config.toml
lr_router = 0.0012
qk_norm = true
init_std_o = 0.0
optimizer = "adam_atan2"
lr = 0.00205
beta2 = 0.99
schedule = "wsd"
Below are experts of layer 5 (counted from 0) of a mixture-of-experts language model. Rows are named router (the router's row for the expert), up (a neuron's input weights, with its number) and show model dimensions 0-255. Each number is 500 + 40 x the weight over its row's rms, rounded and kept within 0 to 999. Numbers have three digits each.
Before each expert's rows: a language model's description of what the expert responds to. This comes from a sample of Wikipedia text that the model never trained on.

# expert 26
What it handles: Occupation noun endings. Occupation nouns and agent suffixes describing people, like politician, writer, botanist, percussionist, brigadier, plus punctuation ending such descriptions.
router:459458495524458491528495486513543496552488441449449451518579602450492451495523491529498492523536500474562505475505504501470451545454601558446502450503478538497550493606517473473475507483557480490524515481599464486516485486470550503492520490499469428505514563483564433529549474607481463472418519527515450493464425448495546490472541445544523459426457473483513517498513547524482493544422541472507458503449538541480478545505428493537524421516479500491525476482522510452495540425419442494421493478462508564465561464459492482519441561446509397452528482472512423488487510447465476526508495531447513578515411496535513477498429410469462466500457534430518485470535521487467524452476510452496497505546477499555522555577461557499449536539462536490479461522477518476573512459510507
up0:505538559529493526502420495496539481478455470446501543454489544490540448524477479532500501535535499467485421541382471541456466509524541488461455520498469450396500551416474533497500460462439452470531551533545474500515473527533465505500441509485436498500483555488570457559500523451485506522545463489504447498462446477512496523484414457517487514456510496555466531521501500514478440531487449525571481521515487580398506541492511461485536509425517478492483527487476480546571495580492438487517445465543546538553490529516506485594515581481554475562559497469541492507543596539490533487560537565556419520465458410496475518489424452471444468498429581496478489465494560532522525498554459560487546505435424486482586522490476517510538472501485534481522497483487589462489514511419481
up1:528462517496511577436436439470505520533483439510487523515445550511479524426470497516513518504588486515539482516446556490520454565519491482466546504506548533485540497514461449449463465525551452506537523440544522549565548480440502486484532566530546502517498528447494511473531436512478512463520499561482534452449442453543451500499513498509581534500445445449508460584491508528510527515507492474471482460551488551503490495515477487506559442512508502524469463585525474545523478551434437540468515426457542480486486516490487474550460509503540502566459448493489534454414531468467515477498401432524482500531475458486548473543522409508463506452446465458413459492474576537450591495488397455519468546487481510444545566508503494520570582549513553586513577562506540602508480465496523
up2:482429543535551471502456462526456460595560490499544468518505499428527463515476502507534550473517537595508499510462528462478491506456457492414444500557470544471531500515516506431480538528433407489567438575515416478480463485482549525475506523421499512490476487419512479500512506479489504509546386478533508577534451376498490468483542554549471489478538487545540502525578536451532504535450488536500507352508462481490475471507446482472523556497573517453518497539517490410555572478462491473535525502519525477528487443494490466510463505481483483571483487511437509472451487553536470436469462505499474583538459465453497440453525512470483571481487494474543496456490492525508503503534441471496567564476462434452500552517553537528502539553516498554534535533456445505567541462479525
up3:498487560558541488520452538499462475508481547491554451545560539486579496537471503446500584472443400482518549555514417459531520520449546492493555471460412494435524551479552470535496504464549491468536484559533450547467417486492511527447448491441431451453575477488590519488445492502553437488445562529460453453519427539552471458483512503484493447509489480458572505526513468535508564579462579512522485458498462517472519509571476521494464478516492406571519517475468503539466572465462408585497489483424486466484483503561526439528468538545525532530530452510502448577512494531473446505472506590561492511452490430445489523457482474522497467446509474463542527529554521467516523504454546504492552528556462474505462555460499475461483513489492512529458481421504505540514486492481479
up4:478509546504562556487505437505485607476470492515486556479441493501551485493482503522436519499488537455513546484478482568523530526427503581443584436528480444562518450475509446446387542494506533500495530493478533474420415484458530408483466526538431569470563530417597539455487492497581499532499464478502479531480468415518467579478473521514506411513536428488515533524566499466495468591540532479490534470562583534507527507570463493500515502479480500562525496569585506422426530524473511490497516436456548446517519482502531485526463472532506518533518489526465510528594486486453505529536503536498532498505526493370460539486472507571507577479482508551499489543534540560500516515495494550529532501480480485491472521515576507521531480539522484492445551464538482499527486521497521
up5:477522487426491560476459477450549457483549492480484411537557567471533527456498487470483523446484425497512579490496491541562431568455526551476575491509484486460515539493510472471531421526492532515534481459535443471545518576500490526442520519527498523450523502471508522519540471473552527438489459533487497484513427534510497481513513446563512500466441472546580550418502546400484532509446551545587509460509530593480515504514478502480537486545524525487561553485468554516599469467505524561532473460466569509534565505497461499498511510480507492492596592466514489509463452538594455538548529545503505525502463463559539504492473492493433513502497512517480524394440599563506510465491535493542536473482512461494539575519455508508537489512469503484537487485546566443469497523400425
up6:495467461485477429469463510522501519503541427501524501506518463505499416482497477434511580475518506484430465527536473531490552525411455536463524551542430477556549458472532486508435568574549495519572441502523508482474543567497466492508509513544477533524576458452550473462520438502523446508527507525403487496546503479495529581580487557476388507515465536498517477607477444464468498505515542443556522547465521518503512559546553516540510488453463492473485518509500466461529498525466567532527440526443449496451435541519527540522467467455505506458576524484484481515540589499508492463573462447483557607452469503528496535502506516575521455496509415457555493501429589464443514497416516496471502491575498509542532570502556487534485483517551542513537530519523504431517495539486514
up7:529566459531563580490422485410551447473485474553577529527502483485511396522468474562433498457512526538583480463509533500572506464550518474538462467483499496449524465552558433469543420592516496506479484546584497564449506423463468485433494474506540516549503453526494478520519527570469564453595520423449492501511498507494508551546497537531485500548499505536461479534472498498448563511488462483475497557525564467489391487500497515537545439478566462558488476500552480420492552473412479514491525472507510439508480533529499473488511480459531473488566538518504434431511524563492487523497492511519488515500516476486541463475449453504461486496514518442470562443463445492477474545496516436530520520460533489499450549443461541452529504608485468465557484571491583502461515485480455

# expert 54
What it handles: Titles and word middles. Prepositions and suffix pieces in official titles and institution names, e.g. Minister for, Archdiocese, plus table headers like Candidate, Owner, Freshman.
router:472474578463471531453524494525501524505438441465484604437512537506550471454491438484408460514552510551544501546469533479558508450488443491517479502503539557540503498473523406548497531499496517495513531488551546526488353507511481479437475467526513525490548518477507509581582544524509463578490463490510455494516472556556520454479389499526508471475540520512567489529566491487457462539440532508553504475496478495474450506578459497492513541582515513549547478493504448482515430537531500468519504515490434490501445507518494467479550503418552492527537532483487392451495602485515561521471473481543588552512538461508548497446417554562451443484462486479472472512525535388544515524472567466453440537508450499490506497443499533503512469522478434534515515517536452464514473486513490
up0:468432549503503505557501518508547494515519470385518548433430549528502494479483523521490484499537556533548557498463479516545494509424491582544506539508444494613543423551528395516508509447563527544574486560488522467493449537489506445475481524530475510458541566500567469531563531427576464544483473515503436464522471499541514457501451493499489456464528499499474557558522494479497485537533487555531546559489537535516427573546499414456532507563575516501516503523516466518585486509464526543497453486518548497518478470509489501576519480522570536505568497541514494515446483485527483522550493426511543484446526521485522487389416481548535559495526549497544460501510581484460497468569521478524566452573457472427566423474490542543503477479472532540538482467500471509481473512481497
up1:543511500422515540488502470503539483456527398515503471472465490517554539430479602520429500516515540503496531572491463493488522451483484566499512522456488502532541404493487420533525535522467409454634532500508497510507484501474513469443392419526462498534556486493535546465483489480491515465498418473459466498558413562527466468492534552477465510532459447560490462515493481456465433521504490484436576475485525591507469486530557461496516508541514554517536544461590507506508465514451559483533483502386492476512440513478493457527476516474492564490521501462453490549497545573513498526552521478503541574486475466519521476412542486465518492525526507478540546487519615503530556528446455542504478458538476511410584523546536531543518460526539480514487527513515468565537485492491523
up2:478426539540512479471410432533480507568496533528520550480475542507552437475486457527500499551574500559577410559512501506473530524497457432475524511482487521465516436482539559571572493497572567493490476588483512498415509529471444453492446499476505519428553572447492519539531457541582528496538451480556555448490400519509469501455462528569461493492463508520376460525522509511447499524500497543490536487513471483420425560453444404530498443515542521487511543466527459445559515517514501502509467496505416467531449463570512482547467510457586504518499532471427438514443509503432517499505455473499507504541462512483475505506492509553489428457447549461488492512493519485529483546500528491496550471468526540403460470495499495553467553500518481553540453508508514462470456502501451
up3:543519426501553462500492527536495441481544476567483482431508501509546500451472441453479463525527503491436533454543491533499515539458393489498554545414461452481531502518514455463465527586491533525527509508452551484444476510455526430404494477514447483448514508498535555497505533504445494500548492585490530463495470489528447529439489533504529550530513537510412540481512460419495519525424486528430500407516492541475514497517545490491497524546515556438508414546485462493539501506494467484423478508455506517502514483552488492451510506519525560475555581560439533544499496522506533460444464514560600575483467474513427439537522553497502542418485415521487544441491542505509574500464484509532486422474471526503550597563489466517448542530555463510509539535552473404474467499486498
up4:584498515528524474434456463533474463489485434429489488524510509499621501423489491545547543479481471568505502534523439469493520512451448451478444494493531539558536524503507490489541599503534526491571425529460499480547427484460432483468478444509509462555483518492543552498491403484509498509396478505424478502570461540565516456453516568512487451531533493475573487517421516459463542472503511530526498512493549569470416553506502494447541478474524452489461465490498531432492510503506544514504460517507485537476396488466482526531487445444540534529448489505471449473503562569489504468486449513529511561513418529491505543372465530522507569492454498600494509542509416529551485531463489480504549493548509468469517477511492487472501443569506574484488576421507509540477511536505488
up5:491483565488486488456437520492498559432603496510553516527546475462555485509510520503470437463466511420469468532566520520471488472430467539497583514481501529558525528513475414484436515512497502531432467493545575521436497520436517408523465503485438506498432518498484538523508597548527534506402507545571517490525606515545529484478483525482562516549481449573516493590542480467500436463487525529512528498560510511443495475591529471532468496519507524425501429533502518513567546485505494494468486463467434493458558511499490448502480542520507501512443488461467488534531547521522440507467492569508446541523549469534480462541412501518485531490530462466527512562465516452493552490523515520496491533517430529465490456439403514538517535473544554479518450487634536569528452485503469
up6:538501513501495497500423465493498531490487467574521511525494465552505466478495448543500453492501554562500449539522547547524494469479450501578474575562492421532537604488523462559455480516594563473521500543516527439460493398541412453516574556499510457587446470478485405533581491466479483617515507507498523478502503453545448528490515565501483518522522476544554459518405538431487533499513507513469535559534453477479516495517574547512520495476483468487575521445409502480456454544499483519484538576416473506484522609552516495544526530474525493503489513507454471521446555538481506451507483552523547483492523478478475484470498504564521492496479444501490548470503496480468516510501510457471439502559506529447485531445533457513503437519617507483537444518463500434494458567545488
up7:569479503526494492460522515508456462446480398462526453520477502482542498507440522474500522462493425473503426561493512582551514578389469577554488488517440495479487526508499473546441497572549514496518509566649468506507457442507519437480527466494505525511495455475519565508515483527505479563477459502530519574471474526559458514523453507514540464480485500524402474500535501539483535479549489567561513509485500529559472445555506483500513445532544485527451524451475473528487489456590495536498480466480400451505523531523487520420494501497536519519545451508517439518496487492453540608471517468554464505471479480443520525517481561481459465492561519448503504446460509472482564528486530525576517510529446557455528448464572556561535457571465524571494532553550537479554454507549443

# expert 48
What it handles: Closing brackets, line ends. Closing parentheses, quotes and brackets ending an item, and line breaks ending table rows, list items or headings.
router:498537452502475467554506485521542551501455531538475506482508486552430524522562497438493462575378514501461565425533542481456425540535517534512488434439541532541446514454431553508492512456464500490436501436462491510528517481503524504510536473469562519543457479536464526542479489439499474469458529467499532486434520516451570453531577488442521513467526515504514507482434481478565527523492511469584505534477479468565505512458517536417496455537482550517458507503491515504502442495472498491473557485533531505481494490488570525520564494540422483541482458470572334550486546498500515435472558500485439490453552499489487486538517407437494517573459540519470455516559532463499441467489564467528475457481548497534467457458522514445471485444490409498467539532383467507543506475531458
up2:582475511440506481435530576542490421513540405535530466482572496482503499512518432495583545479521466460533450512464461456522458526459458528479472560466496491438515521507529492504421543564487467437494560496505548563489474458490496492491498507493510465510553448454471534501509511521511556484478518562451493499522543490582503517503479525511470478487476502504535478440505489510472491407480467425519459495517628603501469511498549537522489511504577467520536468551570483529489500487577525562477466467520480553449432512471484465496525398457526497446489452493466502513542487464514476559517473438621478532476452403522487466415495498503463488517509488462508509513500553515445461505455510553514505555538503459493530484474484459534480588502448534569577587446488515523426464585516493
up3:524586456440468511455411544434512537467518499512495510547498445518504482481476493518497473472533498464475454474519492451512501520502469508458550502506492431438514555553502515465366534464491454510465496478467496551504510457495529482443525493508471630512533524415519547559521495496611530524482530608475442455489460474553465546570465532566446479482496421543453560559523508430465521508507502513464622525498462551470515525513507482531542533491610471521523573476476432495531500497526506503537428474430538533472505484463463493529473440526509514557470471499532492505421474466536553542518500488519444529501494544528532496458486495496515501433544564514520544492499508505477519503480500615569497501446528527526572484471496507489535453492515526484563542460498552533471491492378462
up4:500516519513438479449510556464502468506455471489531459584474517474512514466471466533514516452559422560536521557492485546507530449507549499475540534483464467520511544478520446455533420589542491516502512513530537517473446528474494467516505496552490471475569484469617448484474510564510462545516514522512500560580542416560449547530503489531547413551507521451447454506504540554456442434513595467441570406465491497451550415505553504537509531493469481452547492468476540508454493501483484566521478483528578520542482556522452494450451538449558462447517517487408540482533501530529413472530433514497502561570571472523484494483472465568498461468512575441508526529426465512487536515451499563511541520491493547465478557514513488505496574497554514526500494473534520530478441530564481
up5:497529480472519451448506556515475482441545443471492461515464446470490422484522470590482524457529547441520412492521495529523511487492436540549461527484501432471508478523507468504456537572566541478522521538483543525488542527514554410536428460543351548470594527440578540503545498508602520477509433502528502526501467468563481489536506556514509457532501537536545514551508502504449522486480515553427477460545530499439471440516532514542537507530462502476425515583545531463564520529552471506532448464470466500471544544516460441445477498531511567503479549500486489489526422459532432453475510513517540507520538490442544532504495447516480535479537477516498541464472504488496547515503441477570522512436410464496529569526464543556557467567476540476495518445541478562473568566520488
up6:506471545493532456468519537453489440547500445452558509504510508511501424525503464535516493523521468512495480448439475571461461464441519550521470559463472489392565485527553422451485506488543493484507544484554543516503440487452472518539530497487447487519513479463490450496493492497517446520484407516508575477472457471477492431507514519434493412457507500486513558579507514509477556445468454525488445461595522485479419537511521541564552473463467503508482409527622561557559606500487434611446434488448479510465488496493419520532576464543500477458524519554502444506463512471525467527536521498523481550548492476543544505515474506478463557483516452460502543490523445537449558525501503502492469506459456476517509478470448505616544506537480518548454579500495538528508562525471472
up7:475501479502501475475414480494482490513500502464514520534459535520536472495488439489460576486548479485562491498531475545543469473507523513461515492500513419528548497467520463450542491541647478578486484516548506532438576522500476526490468531527468549491542479501517459494524509504552480519503519513516495469549465479522452506516453576473424464511460540473491491475557472546438478495512503583542448495486460489494455467541424479529562506402561476443389576497526448426508535555491515554490459447542450436484489500578487533532553470437510499531513466489537498513564588443422497513501499553523510611469526488476455526515480509505476423522396475545426552482449470462476525455487422458560512551465418494513527552498479528544555542557563536542482531498523547526526486510481491
up8:488535474533504471459425493519406488496490435544577516506440511535501445469449514440467512479517454524536515453568426533529456466446480546463466479532430499449593506552550417447497490502485506464469550517526472565512499496516591487546464497477412521428557530459545533535505554534485492548428522527503431532471508425576460582504538546569571428535528524549537482475469505446469521508507470493499480555482488555503471531484528427532506528512520537455468465455493547518532475462462433506532486509443545472600487530429464432444502472483558520482541504481478515403562510491487477504496463454423528561505457489540566540447467480521517509486479487488574570493472534495446524544491511485520475490533467528459493511495534537481591552469531473522508489450517555535541533528529436
up9:518533507548496479474442546532496491464596489581504489521491463514532500485488486486515497508534467500477451491503517462567472481477338501458474495446482435486532459568504468525536525502552418489492527488495523513491473489538519470452548479486497517546553470460471426433432467521588532497437545604432450509529514457492510480530505568581497518520493532538521542493498512498477471540512483533485495501478546585491508464509571494524534640491530507493511592456500485495437549484583523547638573477442474513508473471467491509509538543483525544489561531474455496472490479499488440561544477566489500513517514453525407461473502474547501414460462446495536575501467438489466482522484484519522486583453509529518553536463450494499537518537501484457466526432509512428541536506482526